Experts of a small language model.
Training: a variant of SOAP for the experts, 289M tokens, 4407 steps.
Below are experts of layer 2 (counted from 0) of a mixture-of-experts language model. Rows are named router (the router's row for the expert), up (a neuron's input weights, with its number), down (a neuron's output weights, with its number) and show model dimensions 0-255. Each number is 500 + 25 x the weight over its row's rms, rounded and kept within 0 to 999. Numbers have three digits each.
After each expert's rows: "gets" lists some tokens that make up at least twice as much of what it gets as of all text. This comes from a sample of Wikipedia text that the model never trained on. Tokens count by the router's weight.

# expert 7
router:472516503525480523513485477465518501470524484466473530489496469506493507499497473464527508509517524498476512485481506533515498534486515518577509539507509487492512482477536500467522515488530457534504477507515495482500491511492469489501491487569515477514466491493487513476489441508477535506527517396514524495506524484514515483496469509501492497474534514481516529528538536536518514518487535494469577499485486510500483479526525489478482482514502514487535487504488497482449493475478499470466530467430524512504539494480497468490506497504479490527511529537481485531496538461500493484530468472513481476552509482506509498531470533486506481469488480479510461523488488492506523522469476492473504525521539519480513468476512485469473547532479517461472531502515490476466512503466408
up3:481532466521505461469519524511523497469513540467519480463576476487525476492471514421497440552523522473491536482516508458503522450497451507489510472498526533467512474525519508525488477496489526540474482482482520491467547433520488544465525476497530539515486473483475545489503493484451486505506502527512443506501504503466504457513473530531503488509493498489492476528515516484512521514521476488496468496498469466495478479493495501477517515524492504458526515513509486528532473480494472508513548512444516508495503470470514486513507484524522500507485461526490480502532521491518491499523467473521526476488492504547475521493458508496478506499465473498457444524495463472510525515484467533484453481501492550512467500534511497507507499511454496539480479462496486504517501527500516
down3:538517487495512531517481507523467464482502508478467486499529498532472507473503518527481551494517465506501433500566509449476473507495501536543516494554541562523501462508503513502512490531533508487494482483503471516506503494487456504551484483496507487486514465488497484501527493526509533495524432462514488511498516489474500462539502484492467462485494472526531453494517494555519496443496476588492505504519463513518478520461482518500533440527482501514488470502508534513476501521481533467485466486491501557498522471474507541479489491512489479513513503479497476507509498503467517501514509466496469491502485477535485497530499475476542526513444495491525472540493493523503497481481477497480479504521469457517474489509482512533499545433504475532488468500513519476498509489506465
gets: " the", " a", ":", "-", "'s", " |\n"

# expert 11
router:452445493470512527505524472476513546485496484482490506517482471506521489502499483484521507503515524504495504503497503539517492515525507480513507502496500484504520484448539524442502520487516469527479463483519497513496510509494475506486478492566531489525479476492511506471526479520488533511524487402521510486550529480513525504483487511507507486486514517511510516514507510485524499521487408474505631501510480512520508480510518510518480481523497528492524507510505472487475482502476490477478519482643513492503513504475504478504493487506484518516509446531481483503495504474500505488507474491491475477454490473500514547523482509524501477523496504465489476500475479459494514509480483492479516499489515494489525480498516502516469465517486515494477497543485483494478521483539455
up3:479469502511475479479496474521504460473508527488478499520563521480520482478497472480508536521507492474468484482536535528560501494520450492495457518472495470553479500545499489478479527504534454504488487480499500507461539516503493454508467499501491477543512485497503466477490504488475530527507470477497532466486488480489471487499498482555542498470536476455570527483514515513529495460484458512494509498451489512486502500508489465533491431506460529493536519468510463491533471501475491479452521511528483506517531453489512509515505505492511517515473481509503535495501498462465503483527523504515513504504503486487512480489512474481505488537511498508460498525486470525504464574476483480498506473485502475518507494507476496496517496489563519518493441504516417469471505516549518
down3:452476573526495495524471470522501499473503464506533541514494493466510501465489506528486518489515479533485513496461553470501516486478538489542563509509486521495495508507494466484500526494476497479508510501518501513467536449500489491482492509492487457518483505458508540514513526482506495512469507546484510490518552512500434477512521472448502506486464470484492490532466547509533469476533477494507512495485534452488511461498507520454519479511473473541500506485499489492469501511541499490519530552506474515478547501483515507534494495535475508485480510458483527482480499467528461493479510521510517455494536518498484537475488469539512497470530501475511466502474453485492489473551523517475536544483459524495419500516483497509517492437485484475479493535515489498511525505504511
gets: " |", ",", " the", " and", ".", " in"

# expert 1
router:449521493478494543484495512486522499483511513486484522522490486499521500504481466486551480486524526523479520483500489528524500521508481497525511535481518484506524476466439508469492506490508486529505476515498499510522514511494477521474479471509528475510477481487482513485516469511482524517517494403512522487522541487523519512479489498482515495517510524502478520524537530548516487524480483483553505499501468501513483480526518505521490485520505524531517494492508479505486496508474479478473530470568521504501531507469506475489505500506484518516515398521483473518515528485504497480518471465491486489341494514494499518526487524500517498531491514470489478569488477548477518525479466476477494526486521513474527485514511510485492458516484510526456479520499491473471522472511506
up0:468508519492500497507486501462571530494509491503519495500501496521492512460514474480526549560517507544444499516481512475487500506520495536511489504522487508498470527468477487480534502470518460547501490510486462549480491509458449516487486503517488515493489475497476542577509489494519521497513480530543489502472535528478519478490529526495533466524512521529533495506509498513515478505505542540513456521507502478495446545494482519493523502474526486494516495504501526470445521508490483469464521483504521460476522455507472522527522484494491508546530554527487493476501557539513541491500486455535479493487495525520533496498480554482538457465496507512515462534499505496529529527499525533487505500480535434512497510504540504503509479506451508460492486538473514483532495485514503
down0:506512525523546512473500576514461493498480516484522500519504485487499519507499487452492418448464492501501500498534522517543467529508484512475555469498517428479495522482516524451522462485510494533531486477544494461492493474520537512507487477485469519482508496527440486491464508453506487516490516508508542492496507498504524528484458503491512491511516441500473465511487501451519537522433528449571506516512510481522478492510496532515459482506481498492500498528499467491523523504540482527488471511485508519517460497486489487493521508501483483511504486477514468518482456503533470523511469489505493506473505511498502479507453508473513505500498476512479489436555490530536454485522495518509506533521516498502484490509487514438515441471492526507488529499506529516488503473486525
gets: " |", "1", "2", ";", "3", "4"

# expert 15
router:475554515522526527495506518479508497484485525491481514490488473488503481505548482464531510511521519453471493490482516538513487544527488519427510524489477479530533477477366496464495526482516490515512482512487509502506510497490489498520477497469521494509464481463524525479501430511477530508525494405531519499514531484524506537476480492516485489509528515478507504519511520515521510514488494487469551516490468503505533491523528496514474483515484518506516495494505491492420519482477509478475503480518520528499518489477493480494484479502487500525497395526491486519500528475522493477513471470483481486441505492486509496508484539512504460528525497494507474537489494554496523517467476486475527518490520503475522486494521498472492520519487544502472489496497499489483511464524478
up3:479514493501497548580502513495493490530552441449472500514517481505471492557530518440500459482522500431465463515477487520514478496495512508481496495523501451523479526499488509483502495530501480463490487514492476492531469495490519511507464505570500524552486482519459509489532497488465492486500529480537513509491490475500490483520482514498488529512516451519497511531476490516507511549512530514515505459508470515495495476547465479450486514523474451487508514451508514488467501465488513502499514498528448494485519557470482484492500518555503480516479507460441522516531497475507482531493458480469499528472539497499547522505485539525484502472486485510530486527515475472486500544521480471485537487517512486460480522520513544510475454515489500514497473493497496514516487468519505
down3:487478502477529507542552511480559516497528502484485476514509519499478462463468515476431493487495533487528500486536503462512487449501514529493498482503504512473508508484523495516484502513454494479478487467540461458546505499503544529492492444496503537497459502478477514499447531489540463482473512468509521495500512493480488504475503503456521527512486500463533521496495514521454501466486487479471495501523490500486499492498494481471530490539563541530523474511519498536487557513503496470515520502493499469493469495513531463437488524467473505529466494507524456480482482491476475503478510509480539477520453475517547494450564497543504507455487484487498511503502485501508537493512566459470512543508485484506493502504497525522503461518464514481524482552472516465522485503501499
gets: ",", " |\n", " a", "\n", ".\n\n", " ("

# expert 5
router:465399490510494529478500495476513484477502482475481519504500491513490503474483487469521484503517504502489502498490504508514519505494504482551519515497518480488505495480381483479493519493521479516516484516499506501510480486494506503488495483472529474518479487491487531479487462508471524510518537381519514486464523483504509498485479509504512489530507514512499525507489515504516508517489430489536566518477471507515474488524525516513497486518506522513510486484509495494442487499475506489494528479544517520513525497494514481493509493517479499516502442513482487519501511473502505499519492497510466487438511521501470498518482514511514475507494626499481492557491484573484515440485477497487490520504511513488520474501524504501482456519483517505459504485498488481489509456508454
up0:485503526500468501507497501503497517526487543501524504537481507527488501470516515491511472488527516470500482477475475549492512509534532485500522495458436503530482492492524546487493525531498509548468467449568492490511458490502539471524497492503515464510489520545514494445512469489479519502552501529481489525493489542470508510502499486510522562505562495543519496509456476465492502464492481512499528480474536478547508530503574470515510494507452481470437469494524480492540512493535520504475524516449512516480503503520479451517466523482503507542477447472491535481489513455523517535536557505499530506512536496510527529485485489506498525520496490539490472517472476519489518485520481456488496509490524502490496519531489472493487522476498498501507477492483503484530551472506474
down0:513508526461488465549464485516459491486495527475485483500519517533481510513493512512516501502490458508563461540445482507489460459527500484515509516447481465506516505509561526482489469473439510488441520498472538497512555507529482540482494479511450558530508482526494527523489514494514488524492477503510531449458526511490511479485500497465461472489492524494447510446470468546502467490447485477516502499488435516498527481514518479466479535455515463485499503507519516504454502536530510507519473515497515536472487474496514502502529497509494528526500487449482509462474485505528488531508490498497483519501531470524474515545496467476483494476513494452504502490489511492483473515514471484463486514510494512507518458521531518511503476479484487505517532527492475544506465477526507
gets: "1", " to", " of", "s", "a", "–"

# expert 6
router:485513525493515503485486509470511495483498507484495534500487471484511497505497474493462487483516526472491504505508507510526470524536482527689513507506474491499527478506466482459504525479521505516483473499483482519507517518497476489511482484574541484527487477472492525474499470490477529492528486408525514516456520486518523518480482486480481494518528512491501510520521519518512498511480612484504472491521489486498502488516517497517480479516470555505530529504498497505476510506471487478474517473498525491482519495500474487490495513506492502524505559530474477518493514465502505468516474472483487487481493506498509496525498518495487467490518477461502480510507472544505517531468473480481510518493528482479519478507531522502484456512490519522500489504481518480479516454525491
up3:497503469493508524501489509487531480486520470538528514479504482503495483494512500499484509525530457519435476491497501516507492478517512513507491473484500494503525503504515466505527478471508513492510505478451478494496502507462551484507491499543518518526530458500497480477492522538485495507519504461477494496513484557544516505539411454464556507490464503451518521506484473445507490510473446499516515495479489494492510501474477509495482492548497474508436500508504493492513493530494499536492493475507467531492492491486462500525509495547479493500502491523480494522456542491482458502509513506434495472525466489530505481551462482476499499477518480497504516515502493530504467499532519375471527500421504495526539534499478530471480490496516504506500519465503525472513519505518530
down3:524497471482488473479522485513475500464479502478478521544483540491504471489469553524557531525450504480509506528522526465487512478472525536479477501478503515557500523504522493478464505501541523493512502498486511502498517487480526485506508471495541464465516497537522469495440474481469478483458491506525486485497483517533556512503482501496510465483484529519531507478470555483526489506501478497542501480495501541497530503486526525500516530488489486462536510517512479552476427487515477509479499516502477489540479510528498501468550460478495589510515539522538515456539518509501441488513509500489511496544478523541533500511500527516450480489509511504480511523485471463557502496510490532511540483482497496533478477525471490507465490537535484529508511532509524496520519499499479
gets: " |", ".", "|", "\n", " |\n", " with"

# expert 4
router:463640509474473519517503457480512524476489480479489519502500475510499507497481488475503532512515520527484514510499485531527500510484506486453504511503500485480522485485471496488516518475515459519509494486544503509501478483511486496497476494583528484520474479473486526491495526488487511490524509381510523509480529486519517457488482508504500491478513514507505505511482520502513483512491506492527547483494491505492481488504521501482482486508512527488529501506480491471476487489478516486479526474584512500492515498481502471504502516508489494516513436523484478520499523474514507491526489483498491480519491475503501517521482532489498475504478612497500479477485479543522519561469484484484507524492509495487511491482524512488481451517483540463493531520497506495466510454485425
up3:545542492478466503483532449522479505479457501537552512525496503500488519474498468435493499444475523508518516442457510498467517475547501497497515527488529506510508467486500543484464524519522481490514477479494525536474471507462498515479487516558552523494508505486478540516465556505490513510503510511500509535514480518496519459480512524477487508516531522470513508487474492510459494496497499545480493479533480526496454506494507516503531507466542495514501526484505532535536502501504499499522468496419514465529476481482524535474507496500445492506534446503467475509488512492503436482530480525532533528484540516489506507517502534496502490495497487501515452482509500500482534528505479499490522500479529495522513542495505498510505528540509512559484507466458550485522480552476501
down3:531541507476451489475519507468496480468491430523496516478523490490459490469465487518480502494475506558510507415463521508494453506495532514509496487512485480534499495493507495477493552449480479546474534518557540484508500529496527467477484504559527488456484507480455541550547513502537492536430544456464528498498495527466493453486481483488509532515551500532529506501518517516469540445503486518509500506509513509504488477536491507511506503509509465527488505522511504555488465517523477459485510480507502498526477498491499496504523523523494517498509468510482495489496513483493486518502493487513527506468499523505490496518503504514502524502510551488524472492529495454501489514501473520488507536510549509504490514511481506525514556508543566492517535480495468536475492507479488
gets: " ", " in", "20", "-", "18", "19"

# expert 14
router:468502501531493534489493481490510493472514526487477513495488461506502520505496476472534499504517505459480489489492516517521525515469522499638505516505495492476510479514598510457512511470509452523519484510510504492475485483490490496510480497503535492525472492455505524492496508492468521495524510516515516498563519482510517488486485486494489491485529512497490510518513527506515526511486531511549551474503478485498494479529513477484478483513484530515526495523486502497477508509471510484461506474536507508495517499497498477511489507503490493523507551523485475515499531490487488483512475465506470485396507487521505497517479522489472488496498490471516480578502472569505525597460470485474506531501541494492522490493534496490471447519483527474468530498514505476492509469475486
up3:507488518513526487491496508519462527513525476504506452503521473464517494475518522524492528532449481560494498503500489461537522496535504528514481481475502495527508534548512510493500495506492498471532481482501483487484505481482524535490533497557508433513512482541541570528494514497477526434514556513558487468495497513530489500485520519519504506490518500490484481553474517507504544516465491536514510467521517512506477541488458481483546509506521494493519474556497510476496504515488511461524505493465465468490448481469496483489507505489493503479497501437468473432470477464527512473517532470509494493475513478503502496489456494495506518468462508521472508507526501494479487485500464503503553474499494577510514484484560486521454494481534488477457494500484480475499484510506488
down3:486514513514499488499509482453522488496483487488520478549473477493506483516504522445495505503514492477501521473490482471512502465541480499484508492516511469517456513483490496493506508529507454541478503476508547515515484518533520488522475471479489499484473497542534521479507491545463504522515509500526488502504502482466477524487505483528503519497526523534494500527514531497529563482510509537448501479542505489533485567452484468489476522487554522490503558481472425476499480521524508491474499516496499529480498538489503498523507481477514558453442513490573456495520511505471483501488503494465496546460490510488514439464518487497516506527493513492481504515503488506510507479546531535510495459486492495456463504519555516499476568469480529488474458466475494481514515524522480
gets: ",", " in", ".\n\n", "1", "2", " for"